From a checkpoint of a small mixture-of-experts model trained on Wikipedia: a variant of Muon for the experts.
Below are experts of layer 10 (counted from 0) of a mixture-of-experts language model. Rows are named router (the router's row for the expert), up (a neuron's input weights, with its number) and show model dimensions 288-383. Each number is 128 + 24 x the weight over its row's rms, rounded and kept within 0 to 255.
Before each expert's rows: "gets" lists some tokens that make up at least twice as much of what it gets as of all text. This comes from a sample of Wikipedia text that the model never trained on. Tokens count by the router's weight.

# expert 4
gets: "| ", ", ", ": ", "-", "(", "'"
router [107 142 151 107 100 140 137 129 132 119 132 132 117 125 152 114 174 169 137 150 104 158 128  98 152 105 126  99 148 106 155 144 144  57 153 112 152  85 152 113 128 156 117 124  72 105 154 148  84 138 117 122 120 153 117 124 164 139 149 157 119 127  90 161 152 149 169  88 151 123 125 123  79 112 145 149 143 146 139 132  88 131  99  85 119 125  98 134 105 140 140 143 104 115 110 124]
up0 [102  90 135 101 120 111 105 112 103  98 119 105  93 126 157 141 134 148 147 135 150 135 160 139 100 152 124 162 138 173 156 122 130 107 114 100 125  63  89 117 125 107 132 106 131 181 111 128 121  85 162 116 129  82 118 113 163 144 141 144 142 157 120 160 145 128 158 116 160 133 118 148  74 131  86 119 108 121 116 135 129 132 185 161 121 160 121 144 103 128 144  79 142 145  99 162]
up1 [ 96  79 117 176 114 117 156 135 117 146 114 148 149 145 115 109  94 108  97 114 120 138 133 130  92 177 119 161 162 143 105 137 137  80 133 115 139 137 116 142 126 126 128  55 137 110 109 151 137 129 122 137 142 102  97 159 126 107  90 158 156 163 183 101 142 110 154 156 121 141 123 160  85 105 130  96 111 137  87  83 109 120 166 121 105 126 144 144 154 145 116 150 122 146 119 114]
up2 [107 155 118 125 124 103 145  95 109 186 138 136 120  64  93 178 123 124 117  96 119 167 124 163 150 144 129 130 137 129 134 103 129 132 186 107 144 146 117 141 118 144 142 147 133 133 120 159 129 105 145 176 141 113 149 150 121 109 156  95 146 152 118 144 151 124 123 113 155 130 124 118 122 151 112 103 120 100 157 102 127 157 111 121 136 120 119 122 105 130 133 140 146 145 112 143]
up3 [144 176 121 140 134 122 172 129 140 124 114 155 101 135  99 147 141 140 164 146 117 100 149 108 155 128 115 154 139 124 138 111 169 110 111 129 166  88  96 121 118 161 127 111 121  98 118 130  97 178 120  91 119 180 149 121 121 109 124  98 140 155  82 113 143 150 146 110 115 151 103 126  93 141 133 107 142 146 139  92 143 115 177 134 126 151 165 127 152  97  55 170 115  98 134 152]
up4 [144 152 132 147 106 149 132 126  88 114 119 108 112 143 151 153 112 125 110 126 120 145 116 158 123 136 139 127 152 123 183 138 114 102 115  86 157 115 128 133 135 171 157 185 107 103 153 156 145 119 122  87 162 121 133 132  65 133 165 126  94 137 129 108 140  78 118 140 118 121 127 152 152 118 134 139 118 108 152 137 111 146  90 143  84 138 158 151 145 149 149 164 150 127 128 123]
up5 [118  92 135 184 116 113  46 147 122 110 110 122 158 107 164 138 123 132 102 142 140 147 142  86 167 116 104 145 124 110 136 147 166 120 153 149 179 167 141 118 150 121 102 163 140 128 117 115 173 123 123 131 134 151 166 133 102 143 110 135 106 153 104 138  89 136 109  99 100 159 101 147 152 127 129 138 109 126 132 101 112 126 141 104 152 127 100 132  73 104 115 139 142 126 118 113]
up6 [119 127 150 114 136 150  98 123 116 122 114 141 160  85 108 130 192 177 130  69 100 141 120 115 125 113 100 164 154 157 108 127 114 107 172  96 133 134 128 143 131 133 117 116 145 131 144  92 122  99 154 138  87  89 123 122 123 134 132 157 152 114 117 122 109 114 126 127 117 136  89 146  82  72 123 192 155 106 131 104 112 128 127 116  83 116 115 140  80 124 154  99 140 150 128 124]
up7 [139 116 138 150 132 117 110 151  93  99 135 152 148 121 135 175 172 104 145  88 137 109 146  98  93  87  87 139  85 111  97 129 146 119 100 155 149 133  78 150 123 131 140 139 157 170 104 130 144 120 139 128 146 142 115 127 143 118 146 143 151 141 144 150 123 145 158 118 129 116 156 112 116 112 131  93 129  72 169 113 115 116 123 150 138 114 158 140  90 145 157 175  70 117 119 145]
up8 [139 153 152 107 111 158 134 112 150 111 105 150 154 137 113 126 130 126 129 108  98 108 147 181 121 114 173 160 132 132 126 134 148 120 114 110 123 118 122 105 147 124 104 128 139 131 122 110 133 103 128 144 144 152  74 148 118 124 114 123 133 107 143 115 146 105 123 135 116  99  95 125 126 115 145 124 116 114 156 154 143  97 106 145 121 132 112 104 132 114 136 112 141 126 105 102]
up9 [107 122 122 160 109 141  95 138  79 117 131 137 106  90  92 142 123 147  89 138 113 167  94 142 157 150 163 122 157 135 137 146 137 146 126 158 110 135 163 154 100 151  95 115 143 136 139  92  83  88 108 123  98 158 135 107  95 123  62 194 109 121 111 146 140 127 130 130  94 165 141 120 104 145 133 117 116 175 100 112 173 130 116 170 117 115 102  99 134 160  78 127 104 122 117  92]
up10 [129 134 116  90  94 156 118 140 161  93 124 132 147 127 129  83 119 114 135 108 148  95 153 109 184  99 120 114 112 109 123 123 126 144 161 103  95 148  83 129 142 128 116 120 119 105 132 161 157 127 137 150 104 135 168 137 138 135 115  88 139 131 146 131 101 141  93 110 118 108 111 126 157 164 142 129  86 119  84  92 117 152 118 162 125 137 132 121 107 119 118 128 182 107  90 141]
up11 [107 133 160 105 120 146 115 113 106 136  91 174 108 140 112 143 135 142 150  79 155 133 138 133  97 114 167 122 153 133 178 126 130 115 112 127  69 121 121 139  99 156 144 186 164 109 100 166 153  96 105 134 131  68 137 119 107 133 135 143 145 128 109  67 142 172 120 113 160 129 140 125 124  97 130 115 159 137 155 101 139 122  67 111  84 164 123 121 119  83 138 140 133 130 172 116]
up12 [116 116 140 130 106  95 111 144 119 121  98 117 121 156 114 118 118 100 143 130 150 151 124 101 167 111 148 124 140  81 135 120 137 107 161 101 150  92 143 168 127 141 146 120 151 130 131 115 112 115 135 175 136 113 150 167 125 157 158  79 110 148 114  61 110 146 122 123  97 143 135 135 110 109 135 125 162 158 156 153 127  96 128  81 170  93 122 124  97 129 105 165 151 159 127 142]

# expert 6
gets: "| ", ".", "|", "201", "1", "2"
router [139  99 140 108 128 112 112 181 116 163 103 152 152 135 145 122 107 102 142  95 146 122 143  94  84  75 103 130 135 133 140 117 148 182 137 167 111 102 101 122  92 123 122 166 125 103 159 134 156 177 142 119 136 161 141 137 124  88 110 174 162 184 150 122 138 102 148 144 167 140 106 141 156  89  94 123  91  82 105 154 156 197 124 136 170  93 124 131 122  79 119 141 168 177 113 134]
up46 [191 110 154 139 152 141 119 111 159 120 107 142 120 153 107 100 181 102 104 140 127 139 145 128 104 111 133 106 147 150 101 122  86 171 120 118 118 108 132 147 139 127 139 127 164 131 172 109 119 120 137 125 123 131 107 123 140 174  86 136 153 153 120 122 131 153 163 121 122 154 107 163 105 119 164 127 145 155  96 149 146 117 110 145  94 113 126 108 121 104 135 144 117 156 141 106]
up47 [ 83 126 141 145 130 141 139 121 106 159 128 151 182 137 193 137 111 119 153 115  73 121 103 134 149 114 118 150 151 119 114 131 164 142 119 123 171 132 105 146 133 143 133 153 167 114  69 107 107 144 129 147 138 140 116 129 105 103 157 158 112 153  90 126 119 116 111 120 128 104 161 116  94 108 175 132 151 132 110 118  93 117 116  78  97 143 184 105 124 114 122  98 129 138 136 109]
up48 [137 147 156 137 140 129 147 198 105 113 160 108 126 141 161 141 100 119 119 127 108 114 149  87  87 162 150 115 132  84 117 115  94 128 113 174 136 137  85 168 103 116 129 162 170 135 129 117 147 168 142 163 133 113 120 120 116 159 140 110 153  87 146 172 148  94 156 111 146 128 132 156 161 122 142 113 138 101 123 102 178 139 132 158 137 152 102 124  98  89 114 133 166 169  86 108]
up49 [155 118 146 107 125 128 141 106 112 110 159 126 164 113 118 139 121 101 138 138 163  91 142  67 144 104 139 134 157  85  92 134 119 139 120 119 122 121 142 142 127 139 101 139 126 158 128 119 110 152  97 122 161 122 117 124 159 165 120 159 106 146 139 131  71 151 129 113 141 137 137 115 197 100 144 147 113 122 174 111 114 142 103  96 100 130 147 126 135 124 138 120 157  89 104 110]
up50 [ 90 161 130 140 112 128 154  93 169 104 156 137 130 133 136 144 111 105 124 132 136 108 134  71 140 144  97 126 158  82 182 142 128 160 132 144 120 147 106 129 120 149  88  87 135  87 115 105 136 173 139 106 155 127 148 124 121 123 197 127 139 132 157 129 144 172 112 157 144  96 124 128 126 122 130 137 106  88 137 134 105 110 128 102 183  97 131 117 105 120 156 118  98 168 113 147]
up51 [153  76 109 167 112 143  89 162 114 125 136 166  95 162 143 102 141 150 128  82 142 119 157 131 126 138  85 131 170 143  76  82 147 154 119 151 153  81  99  85 119 108 134 152 102 106 115 176 136 149 159  86 122 118 106 144 105 136  96 130 110 126 126  97 109 107 125 162 168 170 124 127 119 114 136 200  96 118  90 112 125 141 108 103 166 160 146  93 106 152 108 127 144 147 148 134]
up52 [153 106 107 136 113 118 150 146  75 135 111 113 130 129 134 115 184 138 124  97 142 119 123 105 144  85 108 140 158 126 154 130 126 129 127 146 103 114 115 129 175 107 151 114  96 129 136 135 163 110 153 135 120 148 137 125 124 161  96 153 137 124 147 102 103 115 157 110  85 141 186 144 116 132 163 120 149 149 112 120 138 122 165 146 123 114 119 111 148 131  98 127 102  83 110 107]
up53 [162 105 141 107 137 148 121 178 153 135  76 126 125  81 139 129 130 180 152 109 116 101 142 122 162  97  80 141 154 148 102 137 135 130 135 104 147 119 127 117 129 139 145 135  79 150 138 102 100 138 139 127 124 133 104 150 153 107 128 100 120 133 154 144  81 168 158 117 130 115 172 144  91 134 100 135  69 138 113 173 163 118 121  94 153 175 135 123 117 122 119 121 149 115 104 134]
up54 [ 97 124 136 142 102 138 105 143  72 134 144  91 125 144 141 106 135 171 141 139 124 118 139 128 125 156 175 150 126 139 146 151 137 106 170 147 145 113 162 124 124 142 158 120 136  96 127 106 154  79 146 157 129 138 116  90 133 144  77 130 143 146 141 173 122 100 112 123 116 114 144 133 171 164 160 130 115 153 134 129 122  97 142 142  77 120 156 120 139 130 122 120 117 176 143  92]
up55 [ 85 121 151 151 130 120 119 106 105 104 110 129 110 110  83 138 131 110 166 150  91 116 142 124 123 128 114 116 137 146 170 123 146  97 162 130 188 109 123 112 118 115  95 100 148 172  53 155 139 185  92 107 126  97 113 161 104 161 143 131 133 126 133  90 159 123  95 107  92 138 127 160 110 107 118 122 119 131 101 125 152 139 121 177 156 127  95 109 137 125 116 168 119 143  88 133]
up56 [112 137 110 101 118 115 102 136 138 161 125 143 118 150 137 155 134 140 131  74 117 169 130 131 124 136 140  97 151 170 135 122 111 144 122 117 120 127 102 131 146 108 144 145 119 131 121  84 146  82 129 104 112 122  87 101 159 110 151 126 148 105 140 150 152 115 114 146 116 148 131 128 165 138 110 143  99  88 137 103 113 123 116 185 118 121  85 136 102 108 118 126 147 109 118  93]
up57 [135 137  67 114 123 127 119 142 110 131  97 111  99 107 125 181 164 126 165 174 125 114  98  97 168 144 116 140 109 145 140 155 130  68 183 145 132 113 121 117  94  92 123 126 122 124 101 120 154 157 130 145 129 163 159 150 125 116 115 153 120 128 158  84 103 145 128 146 120 109 158 120 130  95 111  95 120 123 137 168 149 164  91  90 129 156 118 142 163 160 113 121 103 138 112 106]
up58 [146 104 151 156 124  57 172  98 138  88 136 113 130  83 115 171 150 155 108 162 101 130 122 124 120  92  93 109 169 105  80 151 126 103 120 151 108  87 140 144 135 125 126 151 151 123 127 128 130  93 127  99 135  90 162 142 104  85 112 117 139 121 137  95 103 118 180 132 129 119 106 129 168 116 156 105 115 161 165 101 169 118 191 132 115 178 122 142 119 136 143 139 112 120 157  98]

# expert 1
gets: "\n", "\n\n", ". ", "a ", "- ", "=="
router [139 149 120 160 113 107 123 145 125 123 134 121 119 101 123 132 154 183 164 147 118 121  88 104 124 105 131  94 137 158 133 133 145 126 131 108 103 119 133  95 116 123  80 156  97  96 147 113 104 148 147 113 159 142 145 127 166 148 109 169 119 150 132 121  95 127  95 147 108 132 110 159 156 115 120  88 119  92 168 134 121 151 137 116 173 117 143 153 155  99  97 137 131 111  95 152]
up0 [104 170  95 111 125  96 134 154  53 129 110 129 149 112 135 100 130 189 101 139 149 122 107  87 132 131 164  99 148 109 132 128  94 128 117 155 129 136  93  97 108 152 166  80 114 129 122 158 133 113 118 104 127 133 153  74 119 148 133 118 128 113 153 103  77 107 132 161 169 150 191  63 170 140 107 142  97 135 113 105 121 136 163 125 146 119 167 146 107 143 111 147 116 122 134 107]
up1 [138 133 139  99 111 145  89 150  87 114 147 155 150 112 106 116 112 113 136 120 127 182 127 144 156  95 122 126 119 108 133  95 154 148 118 124 142  92  85  99 142  91 150 147 145 113 174 117 137  90 120  80 147 112  97 116 154 142 135 146 144  92 116 115 117 132 145 157 140 114 154  77 122 123 158 131 134 165 118 120  90 143 100 129 139 136 132 136 142 132  58 149 121 155 173  85]
up2 [106 120 147 149  95  88 172 116 162 118 147  96  82 129 153 125 138 112 200  96 150 119 110 151 171  98 125 187 118 115 106 100 135 121 122 106 148 111 140 131 104  86 158 172 105 124 112 132 127  97 158 137 155 153 113 123  79  99 112 138 108 103 148 142 152  96 108 113 142 153 114 110 132 127 135 161 102 143 117 137 131  98  93 124 146 136 129 141 143 177 118 140 190  68 159 134]
up3 [135 121 118 152 162 136 112 104 116 118 150 119 139 160 136 145 125 142 103  81  95 144 120  88 109 133 149 116 122 153 131 102 102 196 149 117 140 131 100  95 118 107 140 130 133 130 118 145 114 100 101 114 124  99 162 121 153 161 110 111 159  84 108 130 142 120 158 107 146  87 141 158 118 120 143 174 137 100 176 115 144 123 102 145 122 140 144 152 131 133 125 105 135 109 154 117]
up4 [122 171 121 115 104 146 174 132 134  40 150 105 135 107 162 127 125 127 136 162 163 139 140 161 142 100  85 149 110  85  85 105  93 151 139  79  96 119 124 152 125 130 153 181 151  96 157 149 116  96 143 142 162 140 141 173 120 110 121 123 149 105 121 136  96 105 124 118 136 182 165 104  72 133 118 119 108 145 121 153 140 107 121 157  87  82 110 145 117 134 109 133 120 137 141 140]
up5 [ 67 143 129 162 118 149 109 138 134  81 157 140 149  78 154  81 156 123  93 131 111 138 122 134 150 155 121 111 144 120 141 175 143 133 103 118 121 111 120 192 138 148 100  84 136 114 178 124 131  87 148 132 128 126 133 121  77  99 164 147 111 158 140 115 134 164 158  96  88 128 119 152 116 143 150 136  95 130 139 126 124 147 115 127 104  99 126 175 118 152 127 152 118 134 145 125]
up6 [141 153 122 172 133 128 125  94  95 113 141 143 139 100 130 141 142 170  99 115 105  82 108 123  87  79 112 143 135 128 108 165 121 177  96 127 144 145 124 124 110 106 146 130  82 104 127 130 136 111 162 120 138 162 115 122 103 142 135 126 144 139 129 170 152 153 112 136 115 103 133  69 117 131  80 106 118 179 121 141 170 104 127  81 129 127 109 126 126 176 100  98 151  85  90 134]
up7 [131 149 104 186 123 105 124 163  97 131 142 141 149  90 165 109 142 161 123  88 140 159 107  87 125 141 112 133 164 154 120  88 127 120 131 154 135 104  87 153 167 129  79 104  85 122 130 113 137 138 150 101 165 121 151 126 148 147 102 144 106 131 169 120  94 110 107 118 103  91 125 146 143  93 116 139 114 139 129 108  82  94 153 123 134 155 142 139 128 104 123 159  93 129 146 167]
up8 [152 123 120  66 116 111 128  98 112 129 124 191 147 120 121 146 109 157 118 127 131 125 153 144 119 125 145 117 132 122 164 128 128  71 166 120 122 118 128 118 119 136 146 153 108 143 121 146 115 118 129 108 152 148  76 101 125 106 161  97 106 144 143 140 104 145  76 139 113 121 131 122 156 135 158 123 123 160 125 168  92 163 152 131 110 152 174  28 137 143 177 148 140 141 115 150]
up9 [118 121 141 139 116 109 137 155 130 160 156 178 149 124 114 117 125 130 160 125 126 204 106 114 129 163 130 122 114 157 137 157 151 167 148  87  93 142 125 126 151 114 122 133 116 149  93  73 124 110 149 114 100 122 159 101 125 157 109 143 166  86 146  88 162 128 149 115 118 154 101 143 181 130 115  80 146 149 119 146 173 111 106 115 123 124 109 125 113 131 169 153  98 146 117 125]
up10 [142 123 153 146 154 116 122 102 129 158 121 157 118  92 136 119  94 141 169 169 106 102 108 109 125 113  94 158 133 113  96 130 158 142 161 149 146 125 101 105 149 132 104 120  78 107 123 133 125 227 138  96 102 155 130 139 106 129 142 148 202 107 120 117 104 126 137 133 142 105  90 129 148 121 106  90 119 128 143 111 111 140  82 100 115 118 140 151 166 110 117 111 122 148 115 114]
up11 [ 81 119 138 101 107 181 123 147 109 132 148 116 142 105  89 148 151 147 150 107 108 129 146 100 135 150 134 146 129 156 176 156 173 127 155 119  97  84 147 132 114 117 150  91 103 161 142 121 166 156 113 101 115 149 156 145 146  97 104  96 104 120  87 145 100 119 144 122 140 143 120 122 157  81 173 154 148 145 124 171 111 187 148 127 111 157 138 106 169 139 141 130 152 121 129  98]
up12 [113 155 130 165 125 149  96 131  92  86 114 126 122 119 120 105 109 100 121 134 108 141 129 100  92 126 158  95 119 128 176  92 124  85 102 128 182 124 113  83 138  90 157 122 109 124 129 134 134  81 168 118 144 111 147 116 128 152  92 129 149 163 143 123 141 143  90 175 132 152 122 133  83 130 106 165 102 140 131 153 120 104 164 154  76 108 132 106 135 141 127 114  99 126 183 151]

# expert 3
gets: ", ", "to ", "in ", "was ", "of ", "and "
router [108 134 126 107 124 126 135 128 125 106 144 137 130 131 174 105 171 103 135 104 116 141 154  90 124 116 136 113 138  95 127 139 143 120 156 113 133  98 134  83 121 121 105  88  98 103 151 137  90  72 152 116 130 122 131 133 183 110 118 160 125 141 127 133 111 109 147  97 149 107 140 149  85 131 128 148 133  98 115 158  90 165 118 134 151 126 163 112 133 110 109 107 160 103 137  51]
up0 [123  46 139 169  88  95 109 135 129 148 170 131 129 132 151 131 148 112 126 140 103  99 123 153 106 116 113 153 139 132  80  99 151 140 122 139  72 113 131 137 144 123 113 125 146 128 107 109 146 128 168 119  93 146 104 159 133 140 157 162 116  96 135  94 104  82 126 145 116 154 141  91 176  80 152 125 151 131  89 111 128 105 136 136  87  93 113 109 148 159 117 128 127 172  75 120]
up1 [139 129 116 106 111 128 137 148  79 105 120 149  98 119 116 130 111 109 116 154 145 100 124 122 132 114 119 151 115 149 123 142 132 157 129 157 133 107 107 123 160 123 100 156 115 109  94 130 178  58 202 167 132 161 100 141 121 150  79 144 100 104 146  90 148 141 117 105 144  91 110 165 136  92 114  99 126 131 173 192 110 103 148 168  99  84 130 103 151 137 139 122 139 164 193  82]
up2 [151 109 109 186 110 146 141 145 115 136 155 148  97 115 105  97 136 116  94 120 109 125 163 143 147 141 120 114 114 142 129 123 130 123  72 114 158 143 161 138 118 134 150 143 165  94 122 126 167 140 160 132 125  67 118 118 139 137 173 104 123  99 167 112 132 100  96  88 112 121 132  97 122 127 125 151  94 117 148 157 126 106 133  91 159 145 142 161 137 154 102 131 123 142 137  99]
up3 [148  67 138 112 126 127  93 142 128  85 153 127 105  80 142  77 122 144 129 115  83 128  87 130 113 128 103 133 122 112  64 108 158 126 135 148 136  86 125  99 166  96 148 142 103 100 127 138 158 121 143  77 134 159 134 141 122 146 130 154 140 156 115 133 128 113 134 121 149 128  95 108 154 101 149 121 113 113 131  89 150 155  96  97 175 148 120 108 122 121  86 140 169 143 128 123]
up4 [128 112 124 133 130 130 120 129 122 132 114 124 140 123 162 137 184 147 133 142 154 180  85 140 111 127 105 104 134 127 151 178 111 162 121 148 151 111 115 106 152 106 103 114  85 131 104 144 134 103 194 111 105 111 153 174 124 118 114  75 145 157  96 119 112  99 111 100 130 151 123 160 147 158  67 177 146 157 110 132 133 101 115  84 154 121 125 165 119 110 140 137  87 119 114 103]
up5 [ 79 121  85 133  86 131 181  86 131 141 120 115 123 143 124 129 185 138  96 122 137 112 112 143 101 163  89 108 136 181 107 131 125 115 163 121 175 125 100 134  99 140 141 134 166 120 137 135 148 105 125 139 106 106 109  93 130 115 118 133 145 114 104 147 114 117 144 150 116 105 121 144 173 102 128 116 121 153 111 171 131 116 116 178 100 120 110 162 140 101 135 146 173 134 142 115]
up6 [160  95 158 119 133 127 137 126 122  83 158 161 121 102 162 156 134  93 127 110 122  97 107 135 179 113 121 113  97 139 104 174 132 137 119 158 137 149  89 106 119 111 147 117 152 130 129 184 134  82 103 104 143 146 175 104 121 145 132 156 126 147 134 114 121 116 147 138 107 114  94 167 115  93  86 184 107 114 162 164 118 148 129  99 154 111 145 141 120 127 134  95 161 110 133 109]
up7 [133 134 143 130  87 142 153 119  80 110 109 122 149 131 125 185 153 113 143 104 185 149 162 105  94 143 120 109 102 101 147 139 108 121  90 127 131 134 112 104 104 121 123  79 184 131 146 152 162 147 122 139 133 123  80  98 155  83 130  78 115 146 135 114 157 182 109  95 163  63 105 144 127 146 128 129 140 158 112  99 109 121 124 139 124 178 120  94 126 145 123 151 163 132 118 133]
up8 [171 156 117 100 144 147 113 130 130 104 114 154 157 138 134 132 177  87 131 126 170 124 121  85 126 118 130 140 150 115 159 164 165 122 142 137 151 111 117 115 123 134 103 145 118 117 122 120 104 131 154 109 158 132 137 164 174 162 137  81  78 132 112 129 145 133 140 132 112 170 155 129 130 165 127 163  96  99 106 152  95 145 133 100 130  93  90 116 112 143 111 172 141  94 137 133]
up9 [103 150 141 115 123 129 156 114 113 124 153 142 119 148 153 125 139 169  86 110 106 156 140 123  99 155 159 124 113 163 125 140  91 157 149 154 110  76  73  77 122 135 166 171 106 141 135 144 150  99 131 138 100 118 149 116 138 166  63 165 145 143 102 121  99 115 178 122 152 151  91  96  99 150 118 115  92 154 157 177  94 161 112 102 146 116 111 105 128 106 150 157 122 116 129 124]
up10 [124 155 171 146  84 143  97 110 144  95 122 157 135 120 115 117  85 116 125 112 114 151 125 151 167 146 126 143 153 117 140  81 124 126  75 153 139  87 142 172 145 147 116  92 127 117 174 172  97  93  95 100 106 108  93  99  94  81 111 132 132 125  89 127 132 115 182 115 194 126 139 180 125 106 152 139 149 111  99 165  97 128 148 179 170 138 112 160 119 119 141 118 148 104 147 144]
up11 [152  80 107 136 118 114 141 131 105 134 116 112  91 138  91 169 140  79 148 112 166 143 147 122  83 170 118 135 107 126 148 107 103  87 130 128 147 121 141 144 147 141 124 142 166 152 126 115 117 114 102 132 162  97 152 154 137 122 165  71 146 117 158 127 119 146 103  85 115  98 122 140 133 140  99 130 129 112 159 139 157 149 165 132 105  97 177 147 150  95 105 113 125 100 100 134]
up12 [143 128 138 102 141 152 101 138  92 141  79 137 126 169 158 121 114 132 168 137  92 154 161 106 114  87 128 133 165 122 122  94  93 135 120 153 133 139  94  67 115 132 134 120 113 141 131 140 144 121 132 132 135 149 115  87 137  88 124 128 155 115 155  95 168 156 183  73 145 108 124  92 112 117 100  60  72 100 112 177  99 136 115 135 139 127 156 125 135 123  86  98 140 128 136 138]

# expert 2
gets: "the ", "The ", "s ", "his ", "its ", "their "
router [100 121 124 129 127 119 125 160 127 124 141 136 109 131  97  74 160 103 123 115 113 140 121 101 114 100 150 129 157 111 153 164 145 104 121 163 139 148 132  95 132 131 157 158 133 121 124  61 119 112 148 119 190 125 116 122 156 114 108 170 148 147 110 139 124  88 137 129 134 163  92 147 146 102 133  94 127 124 118 123  91 132 109 127 152  96 154 133  99 103 115 102 131  85 124 105]
up0 [136 106 152 105 168  99 164 156 132 160  85 156 137 145 139 126 110 104 111 115 148 137 131  98 126 124  91 159 114 122 124 151 120 114  90 197 187 180 160 169 149 145 175 151  87 125 154 118 124 120 171 148 125 132 100 140 116  92 132  80 114 124  99 137  62 118 112 133 107 179 136  92 127 143 143 124 126 159  94 141  99 109 125 121 158 133 138  95 131 109 100 108 130 129 140  88]
up1 [ 79 110 145 121 121 113  96 124 133 139 117 135 134 132 127 131 139 101 111 136  98  86 163 179 108 123 106  93 144 121 194  93 133 113 144 111 161 134 146  65 161 122 142 118  92 132  90  95 165 119 149 105 111 143 151 133 147 148 113 146 120 116 116 172 112 125 118  92 144 168 135 128 160 113 115 134 127 148 138 144  90 129 110 167 153 165 144 130 142 173 127 141 148 101  80 192]
up2 [108 153 132 126 112  91 131 108 144 130 161 142 140 191 126 118 129 167  80  85 154 115 160 136  84 127  94 153 120 146 127 131 140  98 123 113 154 115 125 118  93 118 164 106 117 112 113 198 115 139 160 106 103 142 124 112 118 146 128 119 142  89 126 203 154 126 121 126 162 168 141 103 146 130 152 120  81 129 115 132 132 131 165 137 130 148 140 175 129 180 186 121 161 136 132 127]
up3 [110 127 127 125 190  74 115 144 160 148  81 100 129 101 121 154  79 155 128  95 130 121 139 101 117 142 108 152 151  86 136 129 143 113 166 122 125 161 166  85 119 156 148 145 104 138 124 118 144 137 142 119 128 146  97 122 102 129 150 150 150  68 131 155 137 122 143  97 151 145 125 112 137 125 115 137 126 109  86 146 172  93 150 144 128 146 147  74 140 161 103 132 121 128 165 132]
up4 [135 112 147 144 160 123 146 121 138 109 137 134 160 125 103 130 109  95 131 165 177 121 142  87 136 116 116 140 114 101 124 120  94 122 122 107 111 109 114 133 186 172 132 155 127 149 151 125 118 160 165 112 122 132 109 130  92 115  94 130 147 129  99 147  95 127 136  73 108 129 125 108 138 122 114 112 155 123 137  60 108 104 142 130 142 141 131 163 126 134 117 136 150 118 137 107]
up5 [175 125  98 127 140  92 174 166 103 135  87 114 140 109 100 118 149 126 145 129  94 134 122 109 137 130 113  91 184  91 141  93 151 147 122 139 121 144 109 127 151 114 135 132 140  99  67 158 166 151 111 111 167 118 179  84 106 108 113 133 111 160 150 117 124  93 151 143 157 146 100 125 155 123 114 133  96 140 117  96 105 131 145 154 140 151 128 128 168 116  86  80 118 117  84 166]
up6 [116 126 141 128 144 161 130 114 123 148 157 176 157  82 108 142 179 103 121 153 146 148 107 132 148 133 108 195 165  75 126 131 161 126 144 106  81 138 146 123 135 174 142 172 135 118 178  84 149  88 137 123 136 151 153 130 143 114 112 141 116 143 102 133 105 109 118 161  99  96 142 130 126 157 138 130 144 131 130 115 111 151  86 109 130 136 151 131 141 117 118 112 141 150 191 128]
up7 [116 173 137 163 163 127 137 136 150 155 111 118 127 117 101 126  88 122 140 129 164 113  88 133 147 110 150 118 135 113 137  84 159 105 129 151 155 144 146 131  85 108 125 133  96 129 154 109 110 115  99 104  93 142 120  75 106 103 140 118 106 119 125 100 150 111 140 137 127 188 122 120 134 133  91 162  82 135 152 148  63 132  98 142 156 115  97 152 126 115 133 133 144 138 124 150]
up8 [135 132 107 136 116  70 126 101 131 114 100  93 127  68 151 114 131 130 165 129 154 112 138 120 171 137 137 151 111  90 129 111 180 134 126 150 149  80 136 177 103 122 154 130 120  94  98 131 142 133 120 149 145 126 145 151 144  79 125  97  98 149 110 145 102 130 142 108 160 126 116 127 105 161 134 133 126 152 137 129 102 127  97 136  94 124 123 131 117 118 108 121 108  97 121 134]
up9 [122 119 123 151 116 127 142 152 135 175 103 143 165 137 140 111 115 137  75 134 102 134 157 120 116 170 123  95 163 147 145 151 116 122 117 108  98 135 158 142 111 116 164 103 174 119 133 138 156 168 132  99 162 103 138 123 128 144 128 116 137 139 133 134 127 107 131 122 102 138 104 131 114  90 130 137 149  96 127 120  74 169 168  45 143 133 131  99  99 146 131 131 116  98 140  87]
up10 [145 103 161 138 101 137 126 148 130 125 129 145  65  83  97 145 143 125 138 143 120 140 143 107 155  98 119 142 125 109 133 115 153 119 122 115 130 144 142 122 149 161 191 125 159 122 137 136 107 133 116 116 117 133 122 119 111 130 105 121 166 100 145 118 156 106 171 134  84 119 114 140 123 113 120 111 149 135 118 155 143 125  98 111  93 133 122 143  98 130  98  97 111 144 123 124]
up11 [ 98 120 103 146 134 115 102 137 137 123 168 139 110 116 146  99 132 107 145  82  99 110 136  97 147 111  89 143 132 160 132  99 154 148  88 120 137 143  89 142 123  87 117 132 174 119 156 127 128 117 121 110 117  98 114 134 100 102  76 171 126 142 149 135  63  96 159 135 112 121 103 109 120 116 122  90 137 140 156 141 147 174 103 120 132 146 142 113 131 160 115 164 126 177 110 177]
up12 [169 110  84 119 152 143 150 135 148 115 158 144 106 120 124 166  98 110 142  97 151 139 131 107  86 155 113 129 163 141 148 143 179 107 122 102 127 129 119 113 143 119 123 138 115 120 145 130  93 107 132 135 170 138 117 110 148 110 100 122 119 147 135  88 146  70 136 115 146  91 136 116  90 190 135 139  70 149 136 110 105 122 113 143 126 144 138 119 109  70  95 146 148 146 115 144]